config.yaml
d_shared_expert: 0
balance_loss: 0.0171
router_logit_norm: 1.0
init_std_router: 0.00912
lr_router: 0.000489
norm: "rmsnorm"
Below are experts of layer 8 (counted from 0) of a mixture-of-experts language model. Rows are named router (the router's row for the expert) and show model dimensions 0-255. Each number is 500 + 40 x the weight over its row's rms, rounded and kept within 0 to 999. Numbers have three digits each.
After each expert's rows: "gets" lists some tokens that make up at least twice as much of what it gets as of all text. This comes from a sample of Wikipedia text that the model never trained on. Tokens count by the router's weight.

# expert 5
router:558461453498518486479462547551496487462460486529570438493462492520521554510532477451566522453384503476495514575574556510457488489528545581549447493553579486475525471526444429524492489510506512446475550487514538546492465462508406571528478481512525541492502485453479517472502454489525475478501537520516493528512562453538538449440517515508512437480499579468553505554465529445506448541479462442583495435582526565547493500493457453472487454443519509504547593591453504551505474539442519425513514502501534504521417533476484551512511526495475445481542521560514501531543546509480510545547456574570497489426475495517489573480504570490559491525466498504520563514547500532513531539506486475483519537475509426446498537444482460525467540407488472634552484458494486535483499467499538
gets: ".", " |", "==", " ==", ").", "==="

# expert 4
router:483510468559458562516525586479530561500471547480493496558497494431516469497482490520520548547509517527519496374561467460514583535463485498532503526539454525539557558430533539502501501479562484533465524481431532475568517489485509503522467481506405539503475488537506512521516553493345468550508477510500380435596446522471540559520508491479432461518526480453442501438485491559511484435542530461522445536453505527529474498513502555484492533519404514484458506489499467528530457551569548452503481414524524459560552434538480504459518523534465497533492591506517513477459476541500543596474556466488480528480504555539518491531461516523515538489507431476511534487484489473484615456497424485492555497561490493458498479576479513517482558563538467505522482535545477454518512498484452
gets: "s", " and", "ing", " that", " which", " this"

# expert 30
router:475573580450495472450438470493509509438443544538523488474516489428384538476561451416554513433532517530519428530441534504514503556491542540507463495474493504449471491536489507507527479529521525559533521438546443534540470517558491493518531497528561527484581520477579427485487531466557479471481564471471513538427507453531583445476472497490533576551439541541563515461549536529498536521472467477567480489525571455479518428548487484504508464529571546496469489545504499531486385504440496473500492491524516564499463534537500503466530454565535457446529428486498437508481573546532464473487468531543492433453514422476454488464481494493486456537467529500487583514456478457511441565523537477447490484542469543547493548504458468467475484458468511574482528414467478532474555462536517
gets: " a", " the", " to", " A", "A", " this"

# expert 8
router:496537485509502524509587436475570469509498490470574477500505479611495515457546516471519441521483522554581442424523525507552480514525486482520420512562446472496506562585501506534508530508474544530520472460505493526524514511447480505506550489474519520540547458479601495477466582487517446497506510518549532565498512493529507460545545506457490537501477477488502488488492512423523500469516470495542597433439494502557517528538492488512529472512535535588405439545489447450440468438519501476511488535571469503560491566492461477470524511449517476458532510443548542485509586460512490504465517520536576449452510507477515508524514549354470484472509589472528501550440457487500499511563572471509413460556521527541446510503500461508391491473455479516532513525457528510445480392496533
gets: " |", " by", "|", " for", " from", " with"

# expert 29
router:490452596564501455473429506483496394463504484586523473399496479478461508482507551529498410464521579490500412489510532527500635502498515474530485506568473544406514441557552539488418528447509497558480503548521477475494506491489486512448467504551489441507559475419477515460498508500532529494511497504494484533461552453481497520505453458460476587516516484499479527490504582525555451492490457453511515531501484487531517481435472542489517485509547571562515508473519450493495551534513472601548518574506561499546435472460525564459422454524479560516436449446535514538423493524535485498480542480530499461550480552522512516484446506534488519542494463502493504548524553481452513448425480499516530535498436524599486524488536490480562472515456499499589538521539442469440492473562486
gets: " was", " is", " were", " are", " he", " be"

# expert 7
router:470526505519620553433494512519460540559523460571523464463493436486479444462566454513494488468442475500543529535573550520480490495498432518444580489491525506440593488529542512527480424534456472513530516478510515550545482550520530462531515506424541497562519528566485481573436490450490441502527502473475497524444491484478504515506485548498570531553477475533529506525505562490577525536508585481532465530441573447519560484515495466519562581469440456441452455491522495441461457465451442557454441477534523440498427489550475584500551434466591497445493495562526447492487486502536493432538491478472479516458493490474463552447437465516510439469485491503506480452468481477536433474452454508501516492575482511521482522435468572501484472494487452510437486471441464421492454482451494
gets: ",", "-", ";", "),", " –", "\","

# expert 63
router:528465534477469466486560438472441530495496488541516487482471529510526510531527463453429501526524531562547477539507546518513552537524465509487511503473512534489530525496389509479442472532420495572539506515463472499487483469517557462497603510480519468462539529519457480554532475469556529515429560577531575510434467534483502493491559465465473525510489536556481497546518453513475519530421470499498463545516390457482515508553432472484530480508554518547521509548509453522444427529542548502512473475517492508507454607396532503535430475448525523552565494455549511427502486507522423494478481485409515448438482539559478497544452447450564438540454430549478525418490464461505544537551511507478487463527530495522500544552507493447431473443529485422551554490488483500514494466617507
gets: " A", "N", "S", " S", "A", " P"

# expert 59
router:450499448491519500559483421540477508524547510550508454515512525564409530524532520526518440511488483411470522535462461525512461492526444400581541458449459486501500535533542450501471491453521469538507503387558487489559525491494459534593460492515490573436504485483464478567558458520560514514507504439478454531443488454516465466484488483501520468515498543484485493506533451506575523555490513442462500473492434585564425479455538444484507485516564441519454570470518492500508413557457502512510457527512492442469515506498498522528507547544453537459542478542462452495523473516443480554555520527448509507502420527481496527483495493559570503448441545460439510467511524550422438452491498547465526532557563501465602544512484472498409480509513494463511489526554518570449469490411453
gets: ".", " John", "a", " George", " de", " Al"

# expert 47
router:483505518369554514523522480489517509557426553449565445530518521527497539521548442532474488485516495533456572455496441522558467526517506511529500606444524596564526499446496420564423447494568547489475491511507444518525453527521512530515505560503477488492532494437523522426458496511535549451426513507463489500447542480471513455560506506474480499537465449541520480466586523476433516545490537496523441500456408466504512560528522500499498432560428411467517520487441479491573470515533511449510477444497457407442558513485440518554531532505511554490526566520546541434474549553468496468537482563474559507566490460514464524477493473498517562548490558489420467548501474540505407545515519497449517499467512534528489517574530553516507540507527493495468482549526479447454512473479483
gets: " of", " with", " for", " on", " to", "ing"

# expert 18
router:522572535474578471498503421517527477501498505537495471465456471510553484477503479423482449534511583572459512527473444478484473508443550497483530482490443498492487456505513453520512479486526440499491571514563429562606501529553523444441498502541488460506500485480415464484477500550471580503555547511515500485509586497435497528452495478421514532452466472541542483534475491554505504522510457510532555436443547561501550492531548503491533493570503491605479487446470559555465482491475500505448425478514494494487498477487468531490431534558516449474459411548492524462466513514459520472518456550500557482517510506421529517438455484535518491485472557544473533478436500494493521484572556582462480462470491600543467542438472499479554498551525566493437621507454524483520466489590442
gets: ":", "'", " his", "s", ".", " their"

# expert 32
router:537541506511542498476528477463479494485498519462511479492552545435555617559527530421449492490518494435473478416506478512468548522431502515516507532468474552434488564401450548402474515507541474546495495518459490480497515456576491548568511560512488470530567553522418424459473527491512446459439506508424500510479495412523566504449590481468485522459494425494559519482447466456469496524549496535467461466456479519556511490443521513495451456483501532484491429551473457472479526595517430421512508479493452500474437528451525458442489510494558519506535543488544506473504477491465448455454399523457496558485463487515509556484515515536476481484543557609532548518504492430436448519524526450552514469539484497431524519508515560509467517541509552459504467499447457491509466481457459
gets: " as", " by", " with", " |", ",", " that"

# expert 39
router:492479479422496508482455502426495468524528480516468464484484465478521475522539448560508496442488488492546476540563504509508516483477435461541496497489570447533448424472528495524494518452598546543538520521529445525551440458541477546550520477550443538466512475499513402449503475498518486521411484453523568452481522435552514441547490495546347519471461482530557490451559485595510535491475516526527551420562514502531456458473534472572573472512429589469509407588543482519458482493480469500495448539523526510523477479574470512485542477537509547492511496513508556482506570516478582504543444499513486508456566533488499558485488539534518439474456465515533495542472503522461477539535494520442612486530515551478472448515458514432443466489497463519522531468504468447564519466504545
gets: ")", "==", " =", "s", " ==", "==="

# expert 50
router:549543555544515515575571512468477541424458474431589498541534462457452568476492518498451517461527516521551512521510508511399470506476515565412447406494425442510511488542443526446567487585474504535448499476520508435508477544455497495518534488515493486566532449451576440480510467417481550539517401566470456516456543473531471460499478511502553505479570498489486479449539505506519547502456531434492470495480533499551553516450449479479528546455486471467496537490487505528516451504433512468532489515487527490492533503556538580460469529460466452502488475482554501493533509519523487451499492529515410464417459571509518495500567510529498498523527579418530539563534607471437469515475521551538428535530440543555427543495491497475435491486511458466508506501511469524495480455571509
gets: " a", " first", " two", " three", ")", " one"

# expert 11
router:511446505563545530434530474526501491535493470459507490551477527504520494466530486486493534456503466540493526502507598519486528447468572483459529558469544522519448571468525509500552526490513504460580418489557486534463486513481484499539531478489530534519491576504508481426497574516490555411559492434526499521447556423542522550539492498518410532500457487406467533598420553455540467574486486438477444468522522465475473491513421511459534463546527566568471476471553504506514478438436495416507536497468607506471474390515494493545498457503483508489389517516543517526448530533490507462522506500548525436474388482467460480473511521452505513465489470514471506538430407472531498586497544519510529552523549493535454521520520492488471502460461463494569527506503503514540544533521450
gets: "-", " ", " re", " \"", "/", " Co"

# expert 13
router:506448496522505523481486530541535528523498511555589484500499492556495576549494473492524519467469502514485535510567421495495524516548515566535513477534557562475563506439499412535487454539515487446450530486477514498493508499487425558499519481507486580536526468504443493476503480403482454443442494476484503546455521519497548471407543533499523451541553554437514555483540514461479422539437475489570458520483534509511483502543476491438475434533495448482482510587442514552461485489425485423543477546469459443473452521497452585492461502568471498529507511599558482533559550556498491496597442575525493492485430461503495600511516511539506570519575489556515553539546484463499587503482529471468501513468491501520493501386476429471481551492512482545518493463441462564501501484472483
gets: ".", ",", " that", " and", " but", ")."

# expert 26
router:488532481514586492465432527516472495490486485565491567448428475507455449516525494508466484556475530534538451489511551554461500487539568543451513555485560501494505457495560475521516445431398549503540490519520475546506468605503552524483498466490469485495503552544504540565537486477520466442552521441446560531504525512472452542539473527501572559515452509499490466519518527450477510526466525484530459481536475500542602460563465503549499540449474498443488446444521518478483476513451511516516433484542542465475418485479507589552475440550509514425456590494533490573486526532552502457542556452517588535480500426510493567539540499522515437517511546540491470463488518536532396483457451543437469578511514460396539485480478532502415469468521530466470556445480444470510507525488487
gets: ",", " was", " and", "),", " –", " as"

# expert 56
router:516528485440543447519519494552489475500554543514516501532542499484458485451451484540549445471541465551526524474511441509460544507458574535429468469468528495490512463523474513490569452514519510476502500494487500474486480459550457551461517495494464531475527513530509437476529543507496493475530552540467527498488536437498446589529570483517375501491507486512474451424437481512539514551527461535557446436530474526462527484456520525543573506584517493518490525477471551525475460555499533530409407605461494450499520492540558538515497536506518456531557494544500540528510469469551445499513537538569549498442475438397471562534539480466550540456570472535466497584524468402435445511522481490432512496465481461512445500512503488517513436497456478522444563385487539517470557558470425
gets: " and", " |", " of", " an", " for", " to"

# expert 25
router:510493444560560489454517445435502555574503455450521501405488452467442442530529475580539517498432528491537507485517511521552520482445425489472529548456532484444544480547511543537443447419448472494468528527511532518410462509498564460505459536480529465510529484448537488533516544496536502553565464505560536593511564526510482456462421522484477501477479517516492487519508523419539426462503540486504479528481512511505498507539465511490572595494517542526460528409502443437558510505551493564489466528472454438531418509575467525520548477454521523474425484469538477496449403524545416591482479491465436490538462499509506510465461545512564471436555456535426539468487548533523487487502482462500499504457517548517509543475457495490528434462481461540498523547436580497512482534536517
gets: ",", " was", " is", " are", " were", " It"

# expert 55
router:519526524483489469478466491499461584512520507500510500468500437446504478460474455517520537447427525583454549455543445459509531465468437415498511491475505468482466494484504464424447519509492521446596529518533470567584429418536464456514517498445498537440497573519466479539492508508479534491542486428513523476465511531458532518445432470549535508479492459527491472521508501442452499538493494506530447501506508477472535518464456426481492423538552535484497427559460571475512481482519472510545477608532537551560494545423502475462509523501496492424447478530512521545531470520452470471445421543528556495429495510447479464455469576505511480507518546475514519524512476481441533499592474517476548488408469485521450545499415463451525424520510504600420506451440524503479436440567470
gets: " to", " his", "'", "s", " an", " their"

# expert 40
router:512474568443562500426406496539570460511501478483502478465533473505489530401500462449527491500480549482524445482427493473501534505467452465474495549555521425551452484536506552546492486551561507513501547518521449529517511512499451476523432512494520582544501447494547452557608516488490516428551525508502528546484462483528484490424421515449484575556496526596568556539529477435539466467503513478499597488491578571512507506513495505535512499495480529519545490503548496506475482566483519468558525537459437456531479518540488406413407596476503502497486511591495474558522551467516512473526468490487456500491505454564478464484511466512532525463474485500493444478481488514519497460482474582425481497494535509552436521449492465418555451507532521555452447513420497464505547455487464
gets: "s", "a", "es", "z", "e", "is"

# expert 46
router:505495479522524481520567496470464534503530574488508505516437595537503436488461493517480514502532424472429575481514472431479523489468499504486508486525518524550571515534463471541576506465538469523410436444505463525527499485525549533430498486434524537472494488465445563525488463524502504563516443560467543499448569493533553475515505486452473520511471513450471463509517530511511601490485506520497422456412489544488467478442573496522550476463544512471568561445513539510493576490540501499519535505502528495482491575536500512527513538497578468486528494576499488429543466535546557562546508526528546543521506485457501504443533576482528493557436445557541498496525510443522415512463429533463482436543558486535514477505501512522563500532509447510527483456595485464368560570414488
gets: " of", " |", ":", "-", " in", " at"

# expert 28
router:568456544525514470507424459497541502439500493554466491460483566475537579496507509515529494457495493534480488537510503492417482469413556477454520465523587526456462512525469457535533502499490430488520486508546469515504458431471550488542559467456486498515410422497530477519549556431554589535465491473484575550471475514527480493465516501521458499447479523559482491459508448542481552487470537477515469598480522575442471477523494478508414455485542478537502518615422449503533485589527444579495480556500561566517526466449485539487495496515444520459561536552440445529513540506528507581500426491508564474489512491513496459527472437517533483580493471450467498491415504494484459537551518560547580543561447518482496524547480541465477548496512480499545537529535497483439488528435540
gets: " in", " on", " to", " at", " from", " In"

# expert 22
router:430507481471540542487447490477498512491558578545521505537521513460460505470394489470451517502527475559467513502513508488553501481532507513499527507494546496549583462538574498525502475536473469478524474533416441427433451492489409529512469432480507539558444474544465570468440415548564429454474544482490507484438478443506529490460456446471506469479522546555503453459510526521441529505435443570465525539627460493468489515538496572519486460438502478552578471403446508545433492563473516508470435454513498507518455540501465460540420489517552469509525436480505420473476451550515447532564549481508459490545499524477494478515548518465522519481463480550438497524517530468508511487527440533520463527564498516533469537470475447440548493497472472568514484416514574547520482520493477
gets: " the", " of", " The", ":", " for", " at"